From a checkpoint of a small mixture-of-experts model trained on Wikipedia: 14 layers.
Below are experts of layer 3 (counted from 0) of a mixture-of-experts language model. Rows are named router (the router's row for the expert), up (a neuron's input weights, with its number), down (a neuron's output weights, with its number) and show model dimensions 0-127. Each number is 500 + 50 x the weight over its row's rms, rounded and kept within 0 to 999. Numbers have three digits each.
Before each expert's rows: a language model's description of what the expert responds to; "comes before" lists some tokens at least twice as common just after its tokens as in all text. This comes from a sample of Wikipedia text that the model never trained on. Tokens count by the router's weight.

# expert 1
What it handles: Function words after nouns or verbs, mostly to and of, plus modals like will, would, must and particles like out, over, off.
comes before: " the", " be", " a", " his", " have", " their"
router:447435550508440566449427550572481498507564572494477539513506468451540541489504536498455533429478564464493573486453430424555585500523470480495535524439424598551474487469419453412578494542383461504405439519465517517423467496582459519497519557561542625463564531448459498469474474507542450559565602504583577446465507441525450431460415474516457581506511493511513505579485490458440573464507
up0:436495497460522426417541419483498566482447441543559437481463402452472518515513584513462590470558565556512488435470498533463507531409479435425649471588569594540582546471429539474521541559493495450572533517416524547481519465418499552490456544432474523523517579606520525480461603489513539516446486535581547477524602533530450479465513474561455471428517441490496463522441532543466459497529
down0:512502502604542539463490497523532487526460462517482536566538521428497487517381472539493447541515476494547519508518484536459385558498522537485419496570520576536451542497503436494513525602487504496384482517566557454481398505368526575418510469407543551493517514439611538548414508546447465542463478483526399584477550449434430506475495431374486544532505590531541427498505443527470490460449
up1:479535447476495482498555428495585526489554498462451549409534538555462440541434458401501503485436484553499510422486502543516487461530472600395542542425492524618538400468501515481485520507504508529526478536447465630484556433505491452534482610505541479444436522480473539547541517574492412508496445484474614497482604548591572439549453417560478576450578457469453450523557512460522487506425
down1:555564511480510481568594433573553442536480581481473532512521535565521534570451552527498467464509502446513453470397471551577661530472515441441496534511530561534469540559421483527495587521547502491458455487450453528465528594546510561442520515473443656484544352427565535491478463465475488526522452476642487516531452468465534516400532458515491529463549455517501487518448560526457517517533
up2:500538510413563503529480450509623505472487495608434617544532483459498419471483576414496526493469435526466452554499506559525514585526531521479518466415520560542445424458515561567453509565497494535518564435470432504523519570422511528578516546465530473504424578399565532558482503506502474491545571468507588528477626555525559416493556501415379500582520457463449527507545532526532479534473
down2:547510442470529510454540434569555517529526435474433465507499438540498522622402487483533507442540497339538433466528458500509553433477425472418471489498506459477460529516460543506519605536516490483516476608426564477521424560544487486562507464464517564483513449439521579515473530544385497556571545462498528528459558508498541495486535439529420493463654378472529523482455533521432433511564
up3:511440550466515503425485538525544517543455470554528543533480568500496534505451471421544483493519553531478438605491444479514398458561523510517431559501394520563546582486468524457385395459596483497500543442464456373389512394489477500553503429502502441548639508475482589489479594493519493459511481390467424485404472499486487474488462512520534484537557490513526435557494508487462531459587
down3:452475552638477580501524543567479510504468450485410558460527448461534525476422404608526551517480537457529518469464537492508424495524535517582576533439435507440529555508528500473509456428514523479478594562560470504585509512476475605471420523408550405528545586504543653479475542451430524519421501597475458560495441482476508476513512574470434436492484465462498434565496495486537551535475
up4:437581446479605522565543499496489455546516406558508542496530517503530518459452539443536433461464519529509478552470573489587533557560567527487450484546468452494481487440492540527436384504477535463490458528465396581411552523365397488570553458514531411586512505651557554553516438494482440452456450467513460458514558523439537549451553522511542511418519438472509524547526557522520463449534
down4:432454438442568521419465486517495522483593561448564564479542489449514398495563559561493475590504516572507465504468452495587526489501560428554526539471407568527552525402506478493499455399502444431481479558546488558493453563555460518468513393527524514493572491482455529489466472584539570578489514544527545491479493607486471515466497422479538629574378459579535471577502556522504550483484
up5:492477493526561453537484536473455509523506457593511464440466493439502482560429520495541523555467492516515493471546416511482477454568544485410391457537527466492490476469553480455508430576589547579526499433489431488467519480575522462457519479515550541480494510462598613491523616524505482373554531555382488570521533444573499486578461456560552509536650427358508474539464474490493512520445
down5:457435438563447461509503422486501506466533474468496457555507525501496486484462389507559500427467409574515480435523516593552430550535475566592424597488487545505479508496535436485413549465562525564466529503500504525444478504554455386513527518486487414382431586603511539541435481480466523546479429545466476535416468436507456534572531421551502451396519500407464423465508418469467474533544
up6:420496423457492465531457478475464520415513485525520432442647484607432473533568555436449585524554461439556458509503522529449534500481496465441510606459530547505546410425507569498449515506486504510485610497509415487520504549548475562494579545535462464603523529480536405468472525480531475508394488536513448458483559546551497626455471536529549546498535514531404411543480502562454568515566
down6:539503542425551476527486513482517500485481484513488538595414490497593512480431434515484462404456547444551544547466536517523454673512492587534518556496521543486531546548427438486500470449480511466408406545405521555426452538468449405492537586465466409435439476479428547548458401467492565557556521496436508440495478447523489450561470438502486377553465490450495484473525519475467519586541
up7:475543492449504562574480486461484501504541498473466480542552460476435398496517482492565550452472472530523443610462485468544609516553522473475518538438441535423496599484433585516499454418553500577509540359485442570440542473502504453534456520469478415597520455535518435528496504542600450497503439426494521550564489453564524593404415456499412561433498461524481530529488567529432498528413
down7:572469535473487463434464451527447442581505442501455498484508480502506544480500515504504434442540346558446557500408586450531499430470436485480502499465495448525421508566568544478506564567535430483584475514505504426491477480462527421482557576458491534468537542514399438386529534506414478516510552449420519466462495511568519454465569568530522464500447547518459500503484396464506519353630
up8:506458473439534526541436472494509535427434514562513506514517419470480558496566533384454426439493517580439572541490549546535589497536497556628489536514520459528467456523446426556510584496497562438505568531612397477533498524416491482485522533486453486458515527457586451487543468410476466557477467651481474528515471498493602478556535495458380443519459496442585491544478564529514498565545
down8:508527535412547649543510484520608462490463464450509572482608467509513523534533544485517486491581546436521505518528430532543594487484513545552481539551509542425530484539528482491509508427577370384494505561546534489505489463494393471528525563549503438507541506428483413484520574507483427506463517543467449439508561512436522546405481533468389401532449558523564577541485521577490543505570
up9:489582436409505542552543441495462547543484448559453471457558545628546478414586472450498587478509411489564541466549502525534543604507497501502577540495507465529490499535512593539431600441561541544556576500540469522468500488442583514573560466444447469468527473449475494540588528502460505477534526549529469519493517533522497552478486518427463476446552519508589481525579549449654478418404
down9:486499481480531481475481551417413502526508525499474506466503564554490443469521466498498529427481514457523472486476449484568490462548492666454546405499490386498566548530489575451473530447490578450521461423536439451552491474508531496499552358510494521454594384417491516584436490449495510581532456480469573527549494472604505539540484546424595580483448474480603518543476595440526523477477
up10:463435529423575475505401550440525530443515469478450457469456554448436543483554548521501544495474449519490542409563475510516477503550461520450384484492446477509422465522543568514514553513622463423531474424573567373463501525475578476475555569485594535555501531578546562480561507490441484552524475525570383474481562575464528443470488569540465466577533401410499510543524495446517531439503
down10:446472434488513547473513543501441481526528408421508539475520445481462429558557470535426541430611507497494471498562494557554447454578398520485492465559487487552489451458481555547624544547575464427491608581481511433498490445492604491484421505533486462484512515510454494510515482521475425556553440471512449524539421518528527615367488473550474464522499473525526423568506455387538596558483
up11:378450526551489422573451523418461554460442530575553513528498542590497493523602480532494511414613508507481513497442528478478529465503485474507561516435559518482445531459502454493501550474527502443486533439469442465480483473546608603536527553508512499494525527581547490465457547593509510437493508469550448490517439539440498569458383590490440547487515535533495412515464453574315504558553
down11:581484496427487508443493488433530488476579514501536373525516516602474500482465590494486475563502472420539528551489533560583469579546541558488401563455459460493514582502495487564461471463412543488487460513489585511510475530489429471460456515483635430475514478525391427477480530451408485417603499540385503510521458580539427527498481585431505483538500476485453497488549494522632536518529
up12:471393539565519486616406485527438555353403545571491433549519523507434585537524442435511499437490509452495525507487502503581483431398533490519421538479504504543522480574524484507458533501533492573478492489438497596585529461519514532501594551525411555599503449583527584555503495558501485489485514525480563567426420476457489469516435454523604465517435482516488443453449445460509520482538
down12:506512528478453475533533505576466466448559567550549570525439477511456465485494584522549515397554502524532541491497489447501545530499485549423567448439477472502484477421482544548506483507406496513433465490553532463504448532586449527395526463526538475395637467368458436438468479515536584577522504500453516445492431452503453523487532628428533524499501478551472467542422562402437603470568
up13:528537448472512475552487491527486523465531453508603450583576536411505546519454471489588551452453568562414500627499435446526507456589528510454418495532529537442517534469569430550459511541534586495516551587495410556478517437540543449486506542533464574563517430504521530494505467474531494366530477499414532557517497465461592472525560545515415394474513393413520495479504495478593466469525
down13:448477467516542438485473519550476424488484462599557441485520512459509509470510521480574470428520475472393468509557446471518454458578398628473499520513498558477574600525518535490488493496449484575590494398421413587469486475565472487463536464518432506492485530601485551499475455394548508558514373455462514532426544464567408507502451465487507535488440486575573435457458567441449435507485
up14:431550524506554504531500438493472548475551479429561459439500585509385577530446509440539499587488552509457502535518420649508523523495586549524531537550477507544617509496541527455490397472570373522598553440499526492482515481526526502549468529447510553506542471433540551500447536467509422519517544487483474478427481522549531454485441604521458504546527561504465585542640456526514435473415
down14:590512456460535514561524465613596542452445456572557499518518509513561533596429485525443420526499485466516568482462454509449479462553499569571481503593457492550458558493536468538605549521480470469522470530582473590497470544490507562594526491385459507428525547519469539468487501506399443431457462557499518540535504534385618438534523535451417562473462470428468449451460518457462484453578
up15:501542590452541498522440544500485553547467424475556401512426467479501500501618514487511505527468556454537520549572509548497525473545443546562535484504519512531478441536488513432501441636494525534573543393567447471516516561434490533538466448461569438563440509451517475580584542509546477474551504510448523531586486444461472568577552509532447343506500466526546444498451500614473466370506
down15:535513495574515506544519544685515504521483471545461445534491545494466498506546488562582524476488606475522504536450408437575488435555442506560493508549477469496436484495400527477378436529532555561549532475512476509492490568506428538534423464537516486444449403448526526462447481480493520414434624363542554523540495432404555578510434500478497531543475564556499507515491527476524462427500
up16:502544461492450559453521475474553526489495493386492554469538554471502361388401557417539403553509433479438426551516486541443539494402537534480440518428474529532550479544480480475406476405565509548556494485532482501518536463470525553548440523475537462481497501526569525580545486501492506453428500476523569457527500548486470547490420521455549509593586509406485437497450602622521438442457
down16:589597535495518607518492616514468474544472566478588458452492429572452511545536540506496432451555572527498561483419490489455497582533553510489511481413497471507474545450445471437551501478552458546452478494578491552469524553503464401478585437507494576493539433489528535464554420537565432538511472478471468556551503528466494487521533498509532446410542450609426624495453527549630573500520
up17:421545474548503554500488553445509567445481476510582530489547464461455567505533533494448582537419446452548431548574481486553502388551513480417534479446507517478440578542509585430504530447440618520557495379560487560438486497544610423493504460409487492511459512484566588532556576554453425448535406505444470479578495490534479548513509502575392498453491469486570434492487515512545499489521
down17:544546529522476565389443554485511558494515459516516538553536487509420526524514499578531563425470455578519490401495526495494542536559521564552523468516527479530547537524569547563522468474537477542601481488534426342549451503561513520480514415617524552502430501506493555418580589520393582518494580461490470442430477520412557617540518496531481458537432446490500527513580444471515527450514
up18:495535551520594577555531488520578565572489389479525457454438502524500538617546521515527493571548504525404509456574516620462515533560447471423396478495475456461466459398555561469486634504472519488490523512488570503505429463486580521524530459532520455519459411482615472519516501486549509501522501580431459500464476444420498466417527520498473512508540502440517518576569544532541598440416
down18:630467593442463534533528534555417445549465524548428408570439554473486486481454465587478509441526515560489438541526531460449515567444471516579515457549462485482539496418523550454521550550476540392413530488512444481515467485438452402653387512510529491413422579490463452499455489529528557534512622459498481393492521502474513506542473520548476431504551501487477559539475463534517505525533
up19:445523453460544474465419502463593462550436451502601445461514618619496545501441522516570608513546551525481399538563530460526443574560474564414477517505520558524537496519489449526412457464500458426582400494589490583571531449487502529536457467469445550575416519544496489574485536482477551476465569491596485425495432464484475542383499489453508552514452532465466475521480509518454502483535
down19:544600488509456544551515476550465502497500597538609441528474547579479526515520443575474515531491530523543663473502486352511571487448474447487466480530477467497505455569473462513488523490450463466572469494479545498551528369483503432517562587522511550417462613532483420476581575490489547471467491504513496465503541520528533554447535432503456510521559505456390466522439425550580606457488
up20:397447475441554512548567487482454563651558448566534441510484494533512518550497430514495550602499549517489511418531389526447489413497552502464501550445516500468570347499493459588483520539545484530506503515506480479613535506515569582451490532510484480579463521538528510536442626467498440483525460499479462557532427478421513581552442595481503494464482472459576483543493460422531568478457
down20:557441470516529540559554548573546517459475419510518485563566434492556516499563552425417438484636480486507517595548475501471525506498552578602552475442429533572527427532482506528533558476589387387420464456537511495524494477432412437530518554511515455551484493569521462603497391540499434514499438509515469555588520473495510584380508531474547484502454551491482465538469508480469522529491
up21:510486457383531430526533437529508532508482470413503503513562504473378438437474503462565553553464556568546427547474480546453513534420522481524598606509533571520574432534488491468491493487511435465564478520449486517496524383571460521504517467500463526517430344536567454555428579522561445515463490401434498481549539510485478547526577533516596511555498525547538561551554451524565493433448
down21:539483522558504548397521530504549441461547473415503577549521491479527492501564468599471437513507435483544566520509455522509426405496545540587416494516471443484475625437491556523553499522488485482480469582561551489518493443486530552428458456539409494401506493584519540453577460503457452387383630540546527517489423494520418484505530535453577441552464446516505502544493438445479524511414
up22:469465525436557425479485553500493501432492500435548517409556519448484448475564534418562479485485537511503425551532529549599456517523490602420473510487443527610470517495542551484443457525467513431523496561496428466411490498506577489583574484450451498606498625436480581485478489401480535462495434460506422548563534431520562428453474451492536419503449432513432483477489579411527478580474
down22:524517565495445483590553531509575487548508540465566475404542554497615534477517509434454505555491441437504547576415538559567575597520497482456535531478479456551549606428393522396544451508462450525421395570525492469475523443538441552501527482494460519594526495539465474484452478487407496495510454510494477535558481388504534499401609558482546512520530414463495487531518525497524413511440
up23:504511528488531420607460532525475542436475455478447492505450558436382547425467529426510585490480577420514448480603463530496538494458535488522560520384532501486398469476540425532464526512501526479579474559497441463561525479517458522501489518534493489508411425499442604539414524448552527501437522506476466501609498544516491466575615565547502445415507433561376507539483428468489502568497
down23:459517455463507552581499477468535483507533464479513552522453476523428402494538486504508447585468415482561551470539520445386485528477526494555401501555497444503434448523515520472481492591529535469490554559487496442470515464395527497536389412473522523510468523455451533483489543557513450344465440490474475376457398530435476489489476444403516647520455517500500585438512496611490499506455
up24:352464474475496441524565481384465500482600453506494504527453527501461484515467442439465550487461540432479522553536495482426564546438518455458459503469449517394556572492542497518435418498613449476555589480507475434516542501477581504564450532475470539527550462490421491628494521541568539441439454519594480522609470543617521527473456519505518516501490451455537535536467519509387479559437
down24:517467330527484472460668419424497460485533507535547517502469546571598494540513499578540504497509497533493550467513567476550431488474477417471522497509470475501530489489441534470470396439535519505431568594483499382512558519500466575466549458444504527457545462523418407515474534565436489489596524602532568566492511496516514508492517519538538480505431439493610506475395554544507472472541
up25:508546470470625492483425524471487512444558412429516423540509471384461541475504615541553565472443381583495419494504426500515531531541443569400416494508535479500531542518472450491488532562558541584478468443528489544483469557499477420475523473486519423549469491530560544467516453435427525552524496535488486505511392560458528535488634497624455499574504552512488434506548499532469558456532
down25:549616517564511632468467571511477572464479530485595526478602594483452618484542434532507488495468502545531476517520460559554518519495544529538527540375556601553505509436480469476532518548446389560441506398453556473551536462544402445464437536511529452609469488475496460513472579459453523505516584457476471578542444523541494541446537504481461467572490539564488514530525500503552561503444
up26:428513473480507500490493495443496588576494480502540596570467554545429584482461461471567648572528560590490520461520420495537479538515441513484501590545477480468518437543522557476473463426446554514508560530486442507375486547399530513522539471558489535460599411451541536465472434525507495515501514446526500563492464550508557495584453580565490411417414538502580529565465502441435544461540
down26:444500543524516577504427498506520548530490503550585494523486505453530459492472418456456541522543520523528481473445445480545420476532502625485517539509407554578533483500446471461524523401484464456440504542479460552428492553543518486498549470517399560498546481459396424550412504454619502393499521467473535490463505448390495431559374442410508516544384537507557559536455480462514524602501
up27:367488505481559412600524500462491447541484457568441525449518516490559496433526388461558511454518469498457519588467548525488595503521497428458515464529494445532492587458544534508476596496507519466547590448595498557492543442424510564577565570357430467535565568476489552535518533522426503481522498550552464505479566502581526575508487493549536523466487481427542439540554533506546526599430
down27:447474458536517525534489502396517561533534569519501537456531441551517353485519473540467493490425486469476497440458468466469491489521414486580515431425489427521555469558519476557475456538563543486498482472515495491578506456604448574440526431519534555590475458503575477601457419511510461590549470542575577502534393544544484572553492530414635621449434540495506509519493544454522504479508
up28:443474512452465459481432517533550533453438401617515485525567534522461512513496555468547641476515504493503469525473510485416512560515467448491515491476514518589471502493484421475417606501474428548583588576487424463501529520399439566518536534469486507435447586540559459520502561487456518424460564574571487573540532644518479523486510618467511538525525540460409485489457408461504519515528
down28:520437474537474479473405496568566528535478443504480540501513512523477528517438493434515549560429537507475528559557462488452486472511502442438482457645580523491514518566453420460473547452433510554516494456506546459432482431533513559537577545472441465512438627559483481489409532461511580492523462564604485477524574517527463467557483554493412515474459542520598463386491424517486337499436
up29:588500548534507580462534487540572556475535448588536514472615452548469467443591437495538438538513541513432547471531500552395491495419581473487398452423506499525488452480497465498489435445483502524623591481424488494542489463423461495532440496574536458505506544532545451496452563500465512459571552522498471523498442597431511409626497510496573567544537505447483492618469564499499563457498
down29:508423539575476544490489449423440472514533502454547509499517477561512466528525447485434444457456394528478477504482507399489523444449551508528428549453490559431385465514550543521564503477515545516511522543512515504382462481407496520558507558486572487479407458527541499572418497562477430446530472485465560460660457583471479519613561419596538465463473511478510462549578436477529459406476
up30:493613501446579503451406520485557486397530516586505491492453524457442480583509522529496524563476489533522504546507476484521496508604454535512381434483498506521542477481490507499537564418506683542489506515516504495463554408583546470516512545490379484505439489585563511452589520525475504457548460455426584581578509435487510466460587486470386432481501494431482535469548459535477527552532
down30:506529514518509545483514525500564494564484605468532514497473492493485489479526457557445518462480507478459473515494500429502590496466525574553531471451511538450507677507541514527598436510503524470534468423546369499480437541598353455449494438566517504455425493563463411390498417395559529549497493407526522502548551509516521408549500452447494589574530560558464503486459506489535511534550
up31:461474432651497476466555483475573535559480433535484536568469535533530506451529562455522477575657563537532467469501527519448532494496522444559478495465445512522488367520531449522482525520453475501569577582492398465472670532434482521462573473509426552435463415527573531504536479543475538465483489502511493548488463537466401526541429511566525529531445542460555481459401522516512480549458
down31:382440467533448450525499501521461501540511528453525525359475617572459489549472516528364458485424553473437499525496518486584618493473504494468478504435404525557519494540498500469582445582438439494500551464538502401404492496511458536562491512457488541548514443551524487410472550473579432441561546535499476468490483534519454495594559569459549513506472551610536511474474472481583470421508
up32:485460470534466525561394447486556555461476518552404502421521502494510369561627453474492564471563565415624599485525530544527511527430481532486529481453416519554478472571519456472464555542539515515535556525476425516476606503507485583575603482390547520430464495410526495502458498495477496528469532537452540534440542552425486448483476593531465580506473532586540498529485525523503477498562
down32:473486478455392527544565523618535499500490470455510467524474520516497532542479547484529460488460439450461473412484502576472610552555523467482422510428495531459490530470521516515460590520438453511409553562539587526424414537601416535371525505483461444484574550546406548478456433484496521577502467532477473527523510497485422467423492589503487465396493517522498412500484438495430619461562
up33:481460482475470393481429456483470473434457459562594440479518558520532529516430475431447480543492560532549547423548446554423465417543474400480468438476545543547519505433558509520518558487460566579519488432479414616560608455526532474457466529511434521560399424498503556584525553461506510520479518470446536591492474566522489537527501535502554372444466439460515458515440451581451506513443
down33:485519525527501529594568481458535484427561451428503511504571496549535549481585545399490497489482538558477523554574496502498560601425511507573539498481434567538508400429540484544468512464477480473514548496451485571473458473467473462511470545453484548404430425539485560537620494493498382409573431506515431539463483385460427483473560534554554467478542464431543591455411501568460550521465
up34:482520523505495471544479478490553476519530494588469529514474454578511475465570564514558582558453408495430508448499493630499509563516483585499539577502503391514511480479587555449416520543466443514516498495500556446387497465442508481519662575447438485428481613462580491448495512547481506522421491618528554456562462501498536470583416526469438517486547456495517482455512487421492550534419
down34:495466494534430594516513574578585478525480460507486464452401588471478479550473451411576495558431558553487477472459539494490443558527544527480587507420523528479492460416491518475470446463384497432541431460458438525502440468589521571467456515649473519567492528524480452566574510462521482450571512412463567549451598465576432564534496534491507499475455579499525526549516532482516502514388
up35:546448467532503512476421555445562424503457454507485558546492452564548427521443438530564529476480472582516486492588497480479463462505523562455449512526492483458441453482497500568489339564483492470449436472451402579473508445453521436487468488465486548494523523528520575431596574601592524461480481469500457643505501474559454566445398495453520492522563404434469529459486523603455440490496
down35:559488488542428469532520530559495514548485488491483480487481627467451540539492482429488470412510458497440480496528430453546437520520512491479535593514472517449499474526543531541580473524552543504588448494510514459413506362451521491472512431438491450465456636546424463475395582498531619549477541553456455467463521556613396441542491518395482499507378529535527511462443444496515505538569
up36:466446479517626516515560559469474612505494431537513462491613491417548568535500553386524554529506558617484472506523517512559493470434549572404514556434492499507542468500479548596508453431474468534462471481487469500404524532443482478499581458509547485548539465490580529517549514469454476575488528480507408559449537448529548481452561617602514492543498458490570528553501481392525589544457
down36:522550498529529496533552538571606486521500563483523522481535484515551485522463583500534471548487527487476580567466490530510552464466480459521544496509460476489551571466497489554513406523462382445472548567421509474505478446551466600506527513473534506426569399527485494507412521527451363428482479487495479525604645568420541516448568532518451473502469471540459642496486616521575525570549
up37:481561503599534456570561533431610521458508441551542534506412478454425487465634441538428615531429519560515511547619511507385546434524429514536462540518517443516565523460521458484467456468563532618582512435485584394499495462489505470504503477510487534469555522494517519470466497523412450510495561523520471476496457540481438568545474547540477436524506504468496495522561542570447555396443
down37:474504391491448600510516575508377548511472555431566380510407487514527473454586509403447544456496543487542435546444491532554441558577517544498570509536524470545569476383521453478511534502564550518467504516437491487499483586541435492528503483590513556441483427521540576462586436485513404520471397496423508587483486492501514526554510461535474426461485493452509539533464559452596542500489
up38:449487438472491394551530434507512548546408498494509504358480459460571439545491497442436521571440515552488535433475482496407464482483573440535505432426559516482549546461541539514378487475590470526456470426529485497504492493545526432481475480425464529424446535527592525511446532433641469522479524523445532527458566455431506401460505547405471523518428523481391496467516493562505417490501
down38:491452538433535510489527517611480528588483576498468554597483495403484443539514515533526463473470466462534434498469545561509531434518518496445564480482471454510428479433525506477502362495501504390429433501524504560637457475542546475453478450458542483500552493495538504558518425446496479561391531476522525434494516457481521446540533428387537414544418559509505506643405555458553526468523
up39:438436418454524463467456477502490517427509440493590468499570442563557594451593461528525561484490499479457476474481485542582484448470526545505524471570465460550478492489523566523432501481492505544522541420548488470453590508454587535489567546443489544475451584538653481481479394485494485434456515551432380628426406444442479524495463537510508559529513584540531524511420522482560472488438
down39:478456536395567476550425442430575471489426443591480479474437476520482522537410535564439516437396481431535460455566518442439554567556510485475524438549536451466567414522411506565474502452494585485469556554464421441465494503495576415499484494494504560454541485472517539458488514455582371482533542456579458480526481432611597559458469489526551567490498468503500523462466567561521486517518
up40:459480472502463382546486423448438480511555445486523518490568487533523489464506498483399450544547567549516395563542545457518480484547489412358558486542456535507523505566541532537459486452496559572534543438611562571582455518440557474473446431544510467568458488534427429558537486495600454596479449490481526513474499529593618496469542453478491479441443449502488523543570475459473420441507
down40:515482519517465494461492437450458506463466550510534484511640529464532555532516422383463436507496485570528515431488500519519591511478508568532455546510483533522481528485555556446505526463489483473376514612522482559509532514432359345523472462477545480513552575465476527427472533459570583570625486492526499565544485552514467555459433535495455500492510428571491450494471552574447541392473
up41:567530466570533526459385496546483528456465438557499472628502438507549525595493592590538439492540550568393486526555485539556425526565442504443527465512536526452525520521504513474423529498503486471592516443466492573483477486464505493552509554531504429521373544462530483530470529639544600487483419475503402520430521515494509522507519470532389534572479512448460543491460452566546470471596
down41:574562487551567499549482549637492539512411453485469441529499438519550504551502487560504449583510530461524543585447532518592393461540430384518582458543530507439552466538503440509518446503533530526560413486570534539493517422518521500510454552490515526445535563503505400572497604530579561547542542549475460417486531450425495535473557435594496508466510528478538621512413465507500486497542
up42:493551413463545441562498469490549446488436359533559387550459489438434483583458496573463482494535518488441479434605400545550489495479492476586469478505506515475602417459560526495493568485503439505513445524467451495478613507488502496491476530503481455529391437464407465439428574467497519464506515493495591486425449511460406462414485520512554557418478419474449570458544477473488475541457
down42:540607521457508476522543488522537521421377474553533543548466459468503566507642469558507448544494563491560526504501480510474492467481511590567551469528584520461521536465495488438537559448524410463543540446555499415409521491553493499542519473561479481392516562434539471641463486490536527474486472570493571458394480401464483429470487491435498471509566557572504553451535472571599497523427
up43:549488491397504510412481500448476554464491434394500518534534481447555518524498523505416460436447492509446505469561433493501462513524487578544427637505531508471465500590486469435525489472515449435564521425433396507434465436486600481496565465496454475493471572526513563505538455437535412474413416547577421446587575454505588509574538481505436547567547528467599463506503506481448442518485
down43:535520445376467498411561495531484457471482426438482481504514491470464540552479549463451478566554457434499504552511427548504373442465490512510414544462577476476512443512562500550489479500461492513602487574516559485526593457445415456455423463491482550509592554552482493465478464481514558513509593581483489433533425532504423525489433488398457589527506525498548525608399428541528495416417
up44:488435526424532521492476522447535516481530498493538556493430521580484507440477516503436515547526421460548452533554542464555405525449542492403568579512471454503576494455485578484486551563575451561475511500624419593568518500493590467506532525527535562546582553498447395503416493599552487444527413566494452450466509545556535474473492427533486533463462492381435466514612482544475458478438
down44:528536540452459510619489510555491504467550525479443447597460563556537534536420462544488465520510422537574552520518467448511526564487443471487516529479515514540496523463534373477545511553558483495439442592460412520538528594529512467508502587521494587571439541518505559535445472538601522385561438426582577526451503542477474504513368469535441524526532425498484530519480406587472517462581
up45:477622489450515435517571432489543476504526465457517522580569518447396503418442542425515439470529526524411402469504464496453514465438471550499472599547510534549501460513495461556478459476543448510544606458427528454472511480428622536441480535505467531454495581491561552556458630569520511461480470521545499440584476463426466480608538462541505555440469473465533487507445564559469480510397
down45:499509507528511517510607513576460541508502524513385536538590477559472477518560566543465509492532490438501518527504545456503507516561532503464450519467512494484419507512445439504504477468455553475489441446605537407494498492397487536441426409450513528522650507424537496421561431539527389496491484588485442500563485584348503498465460560365549449490461564508521491444478534540473504472570
up46:508459404391554508507487472452493497605514559448609569568434490463513459509534489449499533517449557484454479520507479499456503535555528573556486515620464495454558439638467523545530467470541454454500559485500461522514566498511600413514422520474501542507481408432490487570478532460530543533449474484480462495614524597515608482424428461493388592431480479493502467455513542491451469527426
down46:539532485345519414576514548494503579489562557546488438453430509467612450461483519485546578449510555488448566532547510494532485425427486486554531437559494529491507470557493540522539463451542493462442436482498531496520559458606499535444536510497493532412557562563477384488518510581463581540454529549454481468507518436489373511405542512500497516471602497581472423526506536561516611459486
up47:626490532436597544488445487508545508518386448470531441534555491478482503499536432467483578527430546555541435468567534510464511503484444542466572467548548481518519495446492492453481453495501453425571491447448469630572482487481489510521459478399526458543473537471450449468525503540443563469494516495492418420529469600439471454448492424532461530432486507391421444565354431520486475550412
down47:518525528524464551536450516627509522507442446537494529592467487466511501507546501511533537490569526457571555487509522485544476463471467390458461472485520623513487491505393534491520471540591486495544447513528523499430505435416472517405415512582542574532580550444495470579472556490515477515469491462456396505504509596508455455421529341484507550586554536601518526572452439486508455495395
up48:470553464361531410533575403494514578499515449533540442429510441498481525503547559442474568449534491599576539427527523457500524507455601543424526483466531474568487506491467587485517486453512516485463454460530497467451413547469494431512632396508539500541511530535631481485523451454554426598498484435502437617528559475552491558524534532547463482485475525506545597538472472486510521512434
down48:544536567484479483486504467566534528519454577473593523518469496523482504522491469401478422520500470509448559481419519522464514499407564511521572419475462387581555503446516500447540421526429441400516518461521457455456590427588458425521522527499440538426555515499514492516466510526543407501474514498579555464466544467452586537428618518484484436530439523554481628432521557585478492593524
up49:449467460370527514513523530527455542530507430516425536424465538462487529368535504508524572481541474553494523452477497474483476457458487600530526401454578519473453442545584555577469671507523508406519471468541460492570525433454527449481466573453518494475529546454545531470426562535503451452508535544479461467492535604487558425522552488476528442521483420461574532545565580394552482474477
down49:420493555437513511527488579521541469504560522496427515490491378532475489444493487439485514463484504443582500483389422472532534510457499484422495450546467463520529385523516543533444558539578509482516482560463441610510438381500678461566435543457537498397454425457439586506415494448501424501578468480468478503491498553515516492466472457423530463448514444550564542471541471487495453550511
up50:498512563352465474529492441492468488393458500594459467478557509557473481447531555409466584598567429494430510457459479534536505531519505556424543449488498501617416548470501600500424555521522564521463526532566450457505527552527457571470514545483392509579572499467472429497472478442554520479516491429481507547472469500598588563445559525423546454468489501474427467449497461574494482428502
down50:571443499484455450522555530548579498464559533551485481458438497487507342522481467493548519452561475438549618582442445481507536638584476440437577463478484488462493482565519407428587512436511510512502443569456439520527496539534481507525514501559490520520531506565370550470519416549451588596556492497529534550517505506521489498495560419513438465467554450490591479433535524505467412495494
up51:419477457430490489479438466483541534442610485481468577490480458479562502472581449508463479460467458510470519489507554521440560504444536429533427477555563501545448540545544530548548510373554559474507561552430586528503494461418529518565536541522504452467476587463482559561475403569498526380511490552546511449443592506461558543443433481513524528605503486477537429535552547491421561500360
down51:435476533537519531534555521498394457558523500396505607456421481491517527439507482587506454543475533503481419508555616523443589494461470460522441549472457577511428499460453493518570610516500575513457553459466479445523509566529535476448475535500544575537562487529632478584460474587540512411470515485523560528425554494456539397561499410496559517471476484452480446511503457584584551460475
up52:606458439532480430434464583451595553495492524390435504507574497445512436517502569564614529549469471455455531447498504465542409486512496547488453556460584549524430467515474456480532483484409563487468533489502511502399546581517492493461557575490541441558522437568559494515456409422528582499498494504496546586513483435481588489509502472476430567546419508447497377545474508463456475550429
down52:584487507557471557452530535499508533526505473468503463465466534507451450535521465543427526457523494561418562506484453480401462570508443515527597474423511507516473558518533558498447498535472542482496574439420519314520449487473346502487500510623495551566480462574510438369511499496415611510553513475492486503592471529575444532438496539475509541483519483482567445461542466582474536459525
up53:519496527485530572410456553534498504523469448548493408430515515505550508464427495500488456528445541516531547446515558460450454508562606512534477441563563562469508500383543486435474497569580539528516486529451538410482471394454499613542455453363491469578477472467506618462447451520526518464415508536420469421453545545549472489463499487494569507571559458494422517557484584593461465505560
down53:570515519516478626464460529467455478483491404495465487527503485448481550507525424487469497427452496517458459409514552482482442546550389496621407407558508505457525488466549549534487493567560415350509544464551419472521540453435425482539406527432465481498482491543449521518459424480540535498487542501541434530429458582519495477439501415475485400540517427524541463505498432446490517609470